Experts of a small language model.
Size: width 128, 5.73M parameters.
Experts: 16 experts in each of 7 layers, 64 SwiGLU neurons an expert, 1 pick a token, a sigmoid router, a shared expert of 128 neurons.
Training: a variant of Muon for the experts, 457M tokens, 3487 steps.
Below are experts of layer 3 (counted from 0) of a mixture-of-experts language model. Rows are named router (the router's row for the expert) and show model dimensions 0-31. Each number is 50 + 15 x the weight over its row's rms, rounded and kept within 0 to 99.
Before each expert's rows: a language model's description of what the expert responds to; "gets" lists some tokens that make up at least twice as much of what it gets as of all text. This comes from a sample of Wikipedia text that the model never trained on. Tokens count by the router's weight.

# expert 12
It responds to: Forms of be and have plus subject pronouns and also in narrative prose, such as was, were, is, had, She.
gets: " was", " is", " were", " are", " as", " had"
router:78 62 40 64 65 31 33 54 21 35 59 96 56 56 38 52 30 51 65 47 64 34 62 26 66 84 42 35 52 39 49 40

# expert 11
It responds to: Second word pieces right after a short prefix, such as p in widespread and sub-inspector, os in disclosures, and year digits.
gets: "0", "is", " R", "-", " T", "2"
router:29 39 46 43 74 65 65 61 39 30 45 62 28 50 71 51 30 48 63 54 51 29 60 34 28 49 57 47 40 84 46 67

# expert 3
It responds to: Nouns and digits in biographies, sports and infobox fields, such as information, characteristics, tournament, match, and year digits after dates.
gets: "1", "2", "ated", "ity", "ics", "ations"
router:65 15 44 54 57 55 65 51 52 47 50 59 31 55 48 47 63 37 48 37 74 62 53 75 49 38 68 53 47 77 26 50

# expert 4
It responds to: Single vowels or letters and short capitalized starts inside foreign or uncommon names: Ben-o-it, J-u-iz, Stoke-on-T-r-ent, Qu, Gu.
gets: "o", "u", "e", "a", "i", "in"
router:46 81 43 33 66 20 73 08 36 60 61 82 16 48 75 38 41 36 67 52 57 49 34 26 37 62 59 59 37 40 39 63

# expert 14
It responds to: Line breaks, table pipes, opening parentheses and quotes that end list items or start fields in infoboxes, lists and tables.
gets: "\n", "\n\n", " (", "–", "| ", ", "
router:60 36 34 46 50 48 56 43 40 15 62 61 46 54 45 36 59 51 61 80 83 40 39 29 55 75 50 51 38 52 43 55

# expert 9
It responds to: Pipes, commas, semicolons, colons and dashes that separate cells or items in tables, stat headers and lists.
gets: " |", ",", " and", " | ", " |  |", "|"
router:53 63 58 75 45 29 60 39 42 32 39 86 55 44 76 38 36 06 70 44 64 36 44 40 48 31 48 49 57 32 41 46

# expert 7
It responds to: Articles a/an and the first letters or syllables of words, often in taxonomy lists, such as an in analis, Ch, sw.
gets: " a", " A", " an", " m", " d", " E"
router:44 36 59 68 45 63 52 71 59 30 73 71 28 66 41 58 08 36 27 56 28 17 56 33 50 30 48 62 42 26 66 44

# expert 10
It responds to: Digits and number pieces in tables, dates, scores, vote counts and codes, such as 22,46-6, 3-4, 81.81%.
gets: "3", "4", "5", "6", "7", "8"
router:53 53 43 32 64 54 48 58 57 48 45 30 30 51 66 53 59 51 51 49 60 28 29 43 33 44 29 61 45 68 56 65

# expert 6
It responds to: Prepositions and articles, often fused like of the, to the, by the, with the, mid-sentence in running prose.
gets: " the", " of the", " to", " The", " in the", " for"
router:51 69 39 54 72 30 34 51 33 36 68 78 60 65 42 54 55 67 41 44 38 32 67 55 22 63 71 54 48 81 50 39

# expert 8
It responds to: Inner syllable pieces like ar, en, an, er in words and names, such as r-ar-ely, Ca-en-ogastropoda, Mar-ian; also ordinal th.
gets: "ar", "en", "an", "er", "1", "av"
router:43 47 31 50 63 28 62 50 32 37 57 94 32 42 49 32 29 60 70 68 52 57 43 28 28 43 49 73 36 52 45 55

# expert 13
It responds to: Periods, closing parentheses and quotes ending sentences or abbreviations, plus other boundary punctuation like colons in times and semicolons.
gets: ".", ")", " ", "\"", ").", "s."
router:41 47 35 53 61 41 67 41 35 53 62 98 37 36 48 37 65 24 69 51 44 56 30 74 28 25 71 70 52 29 37 56

# expert 15
It responds to: Syllables inside proper names like ic in Vicariate and Xplicit, possessive 's after names, of/in, and Cyrillic byte pieces.
gets: " in", " of", "'s", "ic", "as", " C"
router:42 56 50 48 65 42 54 26 33 41 68 57 56 74 82 35 11 59 77 43 34 32 49 40 56 41 52 63 26 42 50 53